Weights of a small mixture-of-experts language model, trained from scratch on English Wikipedia: 2 picks a token.
Below are experts of layer 7 (counted from 0) of a mixture-of-experts language model. Rows are named router (the router's row for the expert) and show model dimensions 112-223. Each number is 50 + 12 x the weight over its row's rms, rounded and kept within 0 to 99.
Before each expert's rows: a language model's description of what the expert responds to. This comes from a sample of Wikipedia text that the model never trained on.

# expert 0
Vowel-heavy foreign syllables. Short word-piece syllables in non-English names and words, such as hu in Tehuelche, ji, ami, bu, ma, often after Sa, Ha, Na.
router:45 58 48 60 55 49 46 37 50 45 40 52 39 58 45 48 60 55 36 47 64 47 50 62 66 38 36 59 46 52 27 61 73 46 52 51 43 44 20 69 42 60 53 52 64 42 51 35 61 70 42 62 56 57 46 47 57 70 46 46 35 51 69 37 32 59 56 43 63 47 35 58 57 49 67 39 54 75 39 69 50 41 43 65 35 33 46 65 46 25 50 69 62 58 38 58 44 34 50 50 54 74 40 55 36 50 51 60 38 68 51 61

# expert 22
Location prepositions. Prepositions and articles in place descriptions, especially at, in, near, on after located or situated, e.g. located at the junction.
router:50 23 57 53 65 75 45 37 37 53 60 54 58 60 51 75 83 28 39 47 52 55 49 42 41 51 49 68 22 54 61 48 20 47 61 25 49 59 47 72 46 57 77 48 55 72 48 49 55 49 46 50 40 56 47 45 48 39 45 46 58 38 52 60 48 47 51 33 40 57 39 56 46 45 24 68 48 49 40 45 27 50 66 58 53 50 65 44 53 64 45 46 65 63 52 48 53 49 53 61 48 28 40 47 36 48 56 40 54 66 33 61

# expert 25
Digits in figures. Single digits in numbers, coordinates, percentages, years and table scores, e.g. 73.69%, 4.98556°E, 2008, plus % and million.
router:47 43 59 26 36 39 54 69 46 51 53 36 52 70 46 41 61 72 44 66 60 62 61 52 64 55 56 46 41 43 59 58 41 48 63 49 32 47 52 42 51 38 41 51 56 52 69 58 32 63 60 40 27 49 65 61 58 47 37 57 56 72 62 51 40 56 46 47 35 51 43 59 47 43 47 67 54 44 41 43 46 44 56 46 29 44 42 47 42 56 54 42 39 59 43 51 68 69 51 45 44 50 32 38 58 32 46 62 74 64 62 34

# expert 24
Possessive apostrophes, word starts. Apostrophes after names forming possessives, such as Maximian's, plus line breaks and word-initial pieces such as pre, dis, critic in narrative text.
router:37 49 67 38 44 57 56 53 33 58 65 53 46 52 55 37 74 65 41 43 39 65 62 58 60 63 50 56 52 51 29 28 49 34 55 67 48 39 63 34 45 40 56 57 42 59 44 61 46 29 46 45 43 41 55 68 54 52 48 56 41 63 61 46 52 35 38 46 72 89 74 39 69 41 39 40 67 39 56 50 41 47 54 46 69 57 54 41 57 62 54 25 51 58 62 45 67 55 64 45 53 54 47 26 43 69 37 34 81 43 54 58

# expert 29
Capital letters in abbreviations. Single capital letters inside acronyms, codes and party tags, such as DVD, JPL, VEU, CT, (D).
router:41 67 43 42 51 37 49 46 36 67 26 48 63 65 62 40 46 49 29 40 59 40 57 60 50 57 49 42 34 56 43 54 39 54 33 53 74 46 69 47 30 54 46 37 72 65 60 55 42 48 46 67 45 66 68 51 59 41 26 55 49 32 35 49 45 64 63 65 37 50 61 52 24 41 63 60 34 65 43 36 53 47 36 41 58 41 51 51 52 50 43 51 47 55 51 41 53 58 59 52 47 77 72 61 66 60 54 51 51 58 58 67

# expert 5
Section headings and labels. Wikipedia section heading words and their == markers, plus table column labels and list category nouns, such as Description, History, Opponent.
router:54 61 53 69 66 37 39 34 50 41 37 60 62 22 49 40 57 64 39 46 49 53 57 35 43 44 62 34 49 18 62 38 60 58 45 40 38 72 39 49 52 47 55 53 37 53 42 27 62 43 41 36 47 60 62 39 63 33 67 78 32 45 41 44 31 46 59 54 35 62 52 56 68 54 60 49 55 61 52 44 62 45 37 54 48 53 37 57 49 32 51 32 48 39 41 51 55 44 70 66 45 66 68 59 41 23 63 49 28 55 52 52

# expert 3
Mid-word consonant syllables. Mid-word pieces in foreign names and rarer words, often after S or Sch, such as la in Schlager, na in snakes, p, ta, le.
router:38 23 53 57 41 63 55 47 52 60 58 59 58 55 34 46 57 61 59 47 55 61 58 56 39 59 30 49 54 59 59 68 57 29 61 43 63 63 43 55 38 40 42 40 42 52 55 36 42 51 70 50 72 54 21 42 32 48 63 25 66 38 53 60 50 33 42 30 48 49 34 56 58 40 40 65 45 21 44 68 58 56 46 68 57 67 49 52 46 42 49 64 50 74 56 56 51 74 41 60 57 36 49 40 55 39 55 47 56 63 56 63

# expert 13
Phrase-final punctuation. Commas, periods, closing parentheses, quote-punctuation pairs and and that end a noun phrase or clause, e.g. "building," "involved."
router:73 60 66 56 68 41 75 46 56 63 36 54 61 44 45 47 34 30 49 47 38 49 42 55 45 29 53 71 67 42 52 60 48 61 50 45 29 35 55 48 49 57 44 53 61 34 56 75 43 67 64 47 41 67 27 44 62 60 46 28 33 51 54 41 48 61 63 68 71 73 48 40 38 53 69 49 55 33 52 52 64 47 47 63 24 47 62 51 60 43 49 41 41 35 46 71 31 45 33 45 78 41 34 39 43 50 37 54 42 51 52 53

# expert 20
Year and number digits. Single digits inside years, dates and stats tables, such as the 2 in 2023, or 1910 and 1987 in prose.
router:49 58 66 63 33 31 30 63 52 49 49 51 48 59 37 41 39 44 39 24 53 57 52 51 52 38 38 71 69 49 61 36 59 48 54 62 78 42 48 37 59 44 59 41 42 46 51 52 50 54 53 63 64 37 47 67 25 56 60 53 61 59 42 56 34 50 52 65 41 37 24 63 68 78 48 55 34 42 28 52 70 43 31 49 67 39 53 50 50 57 51 39 63 36 48 45 55 63 39 48 49 51 64 44 44 50 60 70 64 58 50 46

# expert 27
Table cell separators. Pipe separators, dashes and spaces between cells in statistics, election and sports tables, plus country codes such as ESP, ENG.
router:67 51 65 57 69 52 51 59 48 36 57 36 53 46 51 46 56 33 52 53 59 55 41 51 48 32 58 69 60 68 29 64 31 52 47 39 28 49 31 48 49 25 46 52 63 58 56 57 46 42 44 60 67 49 47 50 67 33 51 44 48 35 63 71 54 46 29 34 50 40 62 43 52 54 37 53 64 51 43 44 48 47 56 67 34 64 51 43 41 60 55 46 43 52 61 57 61 62 44 65 56 45 43 37 59 62 44 54 60 52 63 50

# expert 12
Military, ship and transport nouns. Nouns about ships, warfare, aircraft, railways and film, such as ship, steam, gun, Army, crew, voyage, Railway.
router:37 57 42 49 66 55 62 77 45 30 49 45 30 41 46 42 75 61 49 47 53 54 45 29 50 51 74 42 45 52 49 36 24 48 49 69 37 47 39 34 43 56 45 52 60 50 53 42 25 25 41 35 50 66 53 43 63 46 25 36 57 41 43 54 69 45 62 22 35 48 60 59 40 39 41 65 64 46 60 58 54 47 49 59 61 40 47 64 32 51 26 65 29 40 41 55 38 51 49 29 69 45 64 35 33 79 59 46 43 50 35 58

# expert 8
Inner word syllables. Short middle syllables of ordinary words after a prefix piece like con, pro or f, as in Co-pen-hagen, f-ru-strated, ac-com-pany.
router:43 42 47 35 59 46 45 76 70 69 19 48 32 51 43 42 34 59 39 75 48 57 43 26 41 53 45 22 39 35 67 31 65 51 51 52 52 46 46 54 47 39 62 48 30 53 41 41 44 35 50 56 43 40 56 49 49 77 90 46 46 44 60 53 46 49 50 41 53 44 67 43 53 38 48 51 39 33 32 52 45 31 56 63 36 44 53 66 58 55 55 68 47 55 71 10 40 53 45 32 41 53 44 44 59 44 56 43 42 68 60 30

# expert 14
Determiners and possessives. Articles and possessive determiners before nouns, especially after prepositions, such as the, a, his, their, its.
router:37 52 47 52 27 77 69 62 50 42 55 46 63 48 54 51 35 49 64 43 37 37 41 57 49 61 65 45 70 48 73 70 40 72 49 48 37 35 42 45 38 72 70 40 42 33 52 66 41 50 31 49 68 61 50 32 26 53 45 50 57 37 62 48 55 53 50 40 46 31 32 80 32 47 40 55 72 52 65 52 11 66 41 37 49 37 42 42 43 73 43 31 60 67 29 66 52 24 42 48 47 66 40 68 67 39 28 42 53 54 48 46

# expert 18
Measurement and coordinate symbols. Unit and coordinate punctuation in infoboxes: degree and minute signs, opening brackets before converted units, ft, lb, spaces before numbers.
router:51 42 35 61 43 73 67 56 36 53 62 22 44 41 68 54 29 58 52 50 55 37 48 47 52 61 51 49 43 70 46 45 60 48 21 36 28 36 51 44 44 45 54 42 50 45 47 46 45 29 64 46 68 53 64 70 58 55 45 41 52 38 47 51 50 42 63 47 53 48 30 45 38 55 54 66 49 51 46 59 59 52 40 57 64 54 54 50 46 62 24 69 68 22 75 52 54 73 44 58 55 32 79 36 61 48 45 46 67 41 53 60

# expert 31
Nouns after the. Nouns directly following the or his in of-phrases and titles, e.g. House of Este, Lord of Waters, the title, the season.
router:53 53 46 36 50 78 54 59 45 30 52 64 29 52 45 50 71 42 51 50 54 44 40 63 56 43 51 42 49 39 43 34 34 61 55 70 41 68 35 52 46 68 51 38 48 66 51 74 70 42 62 42 49 44 52 60 46 30 48 61 61 39 35 48 57 49 45 69 38 56 61 67 33 42 39 51 45 67 61 34 54 61 51 39 46 46 53 49 33 52 62 45 64 59 44 50 46 59 64 45 49 41 45 42 60 49 66 57 54 58 28 58

# expert 26
Foreign-name syllables. Middle and final syllables of non-English names and places, Spanish, Hungarian, Central Asian, Thai, such as -ez, -ón, -ad, -ki.
router:43 65 52 36 44 82 44 39 66 60 67 57 46 51 31 48 35 42 48 43 55 65 56 40 59 50 43 67 47 57 38 52 67 38 49 43 59 46 32 34 48 65 42 71 48 39 45 53 69 53 61 62 51 52 66 40 59 60 46 62 51 46 21 53 73 56 45 46 29 37 56 41 74 54 72 41 39 56 47 42 32 45 52 51 39 66 52 68 57 26 62 57 71 43 49 39 39 42 68 60 40 51 43 61 48 35 44 38 65 42 54 36

# expert 28
Place names and commas. US states, counties, cities and countries in place lists, and the commas between them, e.g. Atlantic City, New Jersey, U.S.
router:63 65 43 59 48 42 51 53 39 60 45 58 62 73 70 53 48 35 40 54 66 66 31 63 47 46 54 65 43 43 34 66 32 53 48 36 35 29 63 56 50 58 53 27 55 48 48 75 66 33 46 48 48 34 57 26 52 72 44 51 54 56 25 44 48 73 51 40 60 65 46 28 41 50 40 54 54 75 50 41 56 55 60 65 53 61 49 54 35 34 22 55 46 34 37 39 39 39 43 50 44 40 50 47 34 82 54 38 76 47 47 65

# expert 23
Name-starting pieces. First piece of a personal surname or given name after a first name, often South Asian names in credits and tables, such as Pa(udwal), Cha(uhan), Steve.
router:61 49 39 54 50 50 41 52 49 30 62 52 72 55 46 35 77 40 61 50 51 50 63 40 63 38 66 45 43 70 55 53 41 27 44 55 47 50 58 37 65 62 42 49 25 53 61 64 28 59 54 66 34 25 49 40 54 55 42 59 29 70 52 69 58 75 61 53 55 62 55 41 44 57 32 43 38 41 45 59 61 53 61 74 75 75 62 58 48 71 34 49 51 45 60 61 64 45 46 29 69 40 57 37 45 55 49 48 69 63 46 63

# expert 30
Verbs and verb endings. Verbs after to, not or can, such as get, tell, provide, and final pieces of verbs such as t in Sat, Met, Got.
router:47 24 40 54 37 28 45 32 28 59 62 44 65 60 67 38 81 50 49 31 62 40 45 56 44 52 61 38 29 42 38 47 60 56 57 63 38 46 67 54 47 45 43 68 47 33 54 41 50 45 57 55 38 65 70 54 34 28 57 38 56 52 55 35 54 41 49 56 46 63 58 41 79 42 46 51 52 31 58 61 41 56 54 45 39 82 61 32 56 35 70 41 42 53 54 50 43 53 33 62 38 32 38 69 46 39 47 48 51 59 30 47

# expert 16
Adjective suffix pieces. Word-internal pieces forming adjectives or derived words, like -ical, -tic, -ative, -ous, and -cent in eccentric, -ric in curricula.
router:67 66 51 72 68 42 41 66 80 69 64 36 50 62 23 50 48 48 33 44 62 53 59 20 53 61 63 44 32 33 48 56 71 63 57 35 76 67 70 59 41 29 39 52 45 27 53 29 49 36 46 58 68 54 49 44 53 57 68 39 69 39 50 56 63 68 31 51 55 51 45 54 62 51 37 61 48 54 43 26 35 63 71 61 42 54 47 64 34 36 74 57 29 59 52 50 28 75 55 40 45 55 67 45 42 51 68 58 30 36 31 61

# expert 9
Capital S continuations. Letters and pieces right after a leading S or other capital in names, codes and headings, such as S-v, S-m, S-w, CAS.
router:46 35 47 38 59 42 38 57 44 59 28 55 58 53 47 35 53 71 58 56 60 44 43 61 48 43 35 33 65 26 56 54 43 65 57 52 37 39 45 56 32 60 47 31 63 58 43 22 45 39 64 74 51 46 35 52 44 27 56 35 32 57 54 58 42 47 48 55 43 43 46 51 38 52 40 56 52 49 63 49 64 44 59 51 61 49 47 44 35 49 59 59 64 36 38 53 44 44 46 46 33 40 43 46 83 49 52 72 34 46 52 57

# expert 15
Digits in numbers. Single digits inside numbers in tables, years, ages and scores, plus month names such as May, April, July.
router:48 62 46 59 45 37 64 52 52 56 56 58 53 46 60 43 58 55 54 48 49 72 27 29 44 39 53 75 66 46 60 52 39 49 52 69 67 58 28 34 52 66 44 53 67 35 68 41 65 63 57 60 65 67 52 68 54 50 69 69 50 67 64 41 70 60 52 49 73 41 55 40 46 40 47 28 50 56 70 43 58 49 64 55 51 49 53 49 56 48 52 57 51 39 47 46 66 63 72 51 50 56 66 41 41 69 59 65 48 54 52 54

# expert 19
Past participles and -ing. Verb endings -ed and -ing and participles like used, released, born, built after was or were, plus separators in results tables.
router:37 42 50 54 33 50 48 71 57 51 36 60 59 38 44 63 52 64 39 35 51 35 57 40 50 42 43 54 47 45 53 68 43 66 62 34 36 58 40 52 76 40 69 59 23 48 40 45 71 55 43 44 33 54 54 57 40 47 62 43 51 51 50 56 51 69 52 47 63 36 47 46 60 50 39 66 42 49 71 51 43 52 41 64 27 58 47 51 50 53 75 36 54 69 64 42 43 43 58 75 35 30 55 58 63 39 49 66 36 47 25 53

# expert 11
Lead-sentence punctuation and scripts. Parentheses, colons, spaces and born in article openings, plus non-Latin script characters (Thai, Cyrillic, Greek) in name glosses.
router:53 53 74 62 52 51 48 34 48 50 65 41 34 47 58 53 43 55 49 46 58 42 50 43 55 61 52 49 50 56 60 58 58 55 25 65 60 49 47 69 36 56 45 43 67 64 60 39 57 35 54 35 71 35 53 32 63 45 50 62 58 64 62 72 59 55 42 37 56 51 60 38 45 47 77 43 71 73 50 51 64 48 46 49 58 46 63 68 49 60 58 37 49 33 47 59 25 60 41 59 52 46 47 37 46 50 44 43 38 38 54 52

# expert 6
Coordinating conjunctions, prepositions. Linking words joining phrases or numbers, mostly and, also or, of, in, with, than, including, as in 1960s and 1970s.
router:58 37 59 68 57 45 76 34 55 42 45 53 31 37 68 42 41 35 71 40 55 34 78 60 54 37 53 70 70 47 61 49 40 74 55 36 42 62 48 55 65 75 52 63 54 66 59 54 45 60 54 62 39 42 52 36 31 56 46 42 60 67 59 49 52 62 60 53 55 39 27 47 38 55 44 68 63 29 37 51 53 60 40 49 33 42 49 42 44 51 49 40 28 25 60 61 47 33 34 66 54 35 42 52 66 35 55 65 45 55 53 52

# expert 10
Clause connectors. Words opening or linking clauses, such as that, which, who, where, but, also, plus commas and is or was before new clauses.
router:46 46 46 45 43 27 58 28 47 37 53 51 52 42 37 85 22 42 42 32 42 31 45 66 50 42 43 51 58 37 61 53 48 58 61 59 50 65 59 32 58 35 56 61 52 54 49 58 52 69 50 21 42 47 33 65 63 45 45 44 37 41 48 23 20 41 53 47 50 41 52 36 69 50 58 29 64 33 50 58 36 63 42 59 39 72 26 45 55 53 49 32 46 40 55 55 51 53 43 46 71 48 32 71 46 43 36 32 33 48 45 31

# expert 4
Sports stats and compounds. Numbers in sports tables and pieces inside sports compounds like three-month, four-month loan, plus sports words such as Goals, Best, Top.
router:50 73 36 61 45 34 45 58 46 54 54 67 58 57 62 48 76 33 74 50 47 58 40 70 47 53 69 35 66 57 27 31 50 44 49 47 49 49 41 56 53 57 55 40 49 53 51 49 27 40 58 56 46 33 55 66 33 67 48 58 68 64 67 51 51 54 41 36 32 43 62 64 50 47 49 72 46 48 52 83 67 55 38 23 68 48 49 28 28 63 31 57 40 66 44 48 59 34 54 29 59 66 37 45 48 46 55 55 48 42 58 42

# expert 7
Noun endings and heads. Common nouns and noun-ending pieces like -ity, -ation, -s that follow an article or adjective, e.g. health, level, types, keyboards, longevity.
router:59 77 38 34 56 30 45 63 73 43 67 44 58 27 59 36 66 31 42 40 61 77 37 54 63 57 55 77 47 68 33 48 53 44 44 51 48 44 55 51 63 32 44 45 62 54 36 41 64 31 40 54 55 47 49 42 29 33 41 40 23 56 50 31 73 57 54 47 34 51 60 46 49 38 40 37 44 69 48 50 46 50 60 41 47 48 48 41 62 61 49 55 47 40 55 38 62 65 39 45 66 41 44 61 36 45 62 24 26 46 57 62

# expert 1
Latin-root word openings. First pieces of words, often prefixes like de, con, un, ex, re, mostly in Romance-language names and terms, e.g. Instituto de Conservação, submission.
router:29 55 30 49 37 52 42 63 42 51 59 64 53 60 42 63 61 36 64 76 55 62 52 60 67 69 80 44 62 58 29 52 58 59 41 75 32 32 75 46 57 62 35 43 63 49 49 39 39 53 40 71 39 50 56 30 51 47 42 58 50 53 44 73 61 55 63 52 53 52 72 43 41 43 48 62 35 60 45 32 55 56 53 58 65 18 57 47 42 37 63 47 62 55 64 53 42 35 51 46 43 43 41 46 37 62 46 22 44 55 88 39

# expert 2
Pronouns and function words. Subject pronouns and linking prepositions in biographical prose, such as to, for, by, he, she, who, it.
router:47 46 48 52 55 59 48 54 54 52 37 64 58 58 71 57 52 63 46 47 30 29 41 69 39 40 56 47 47 57 73 43 26 41 47 57 59 74 46 52 49 38 55 61 36 57 53 41 45 53 25 31 35 25 50 53 70 35 64 51 59 58 66 46 34 59 47 47 46 33 34 42 41 53 51 43 52 46 58 62 65 62 39 39 49 57 28 22 53 69 45 64 84 54 37 39 53 60 62 48 42 42 36 67 68 72 37 62 67 54 34 40

# expert 17
Surname endings. Final pieces of surnames and place names, such as -ton, -ley, -son, -ford, -ck, and common surnames like Smith and Jones.
router:53 35 49 42 61 53 28 39 42 69 64 50 59 59 51 35 38 74 51 66 53 59 46 33 61 51 45 44 28 44 56 59 49 47 60 44 46 50 62 39 32 41 36 66 38 44 51 42 53 59 76 59 54 60 52 39 46 59 32 53 67 68 26 43 54 38 59 79 30 44 52 31 65 37 41 40 34 42 48 37 52 47 73 36 47 42 53 62 61 50 54 54 46 32 46 49 47 59 70 72 43 57 47 58 64 52 53 35 62 35 42 45

# expert 21
Space before species epithets. Bare space tokens, quotes and dollar or backslash signs before the next word, especially between abbreviated genus and species names such as A. gambiae.
router:49 54 58 52 51 37 54 54 49 50 58 53 69 65 60 70 26 49 48 57 57 73 40 26 58 49 54 52 43 66 71 52 75 62 42 30 38 39 66 42 48 40 43 59 56 72 59 54 36 34 49 44 55 51 51 57 62 36 41 75 34 50 55 62 75 44 61 60 71 68 62 45 54 43 41 43 55 45 41 40 54 48 54 55 67 56 61 50 52 59 38 29 29 64 53 70 74 53 29 43 38 37 43 51 46 45 55 49 54 54 52 51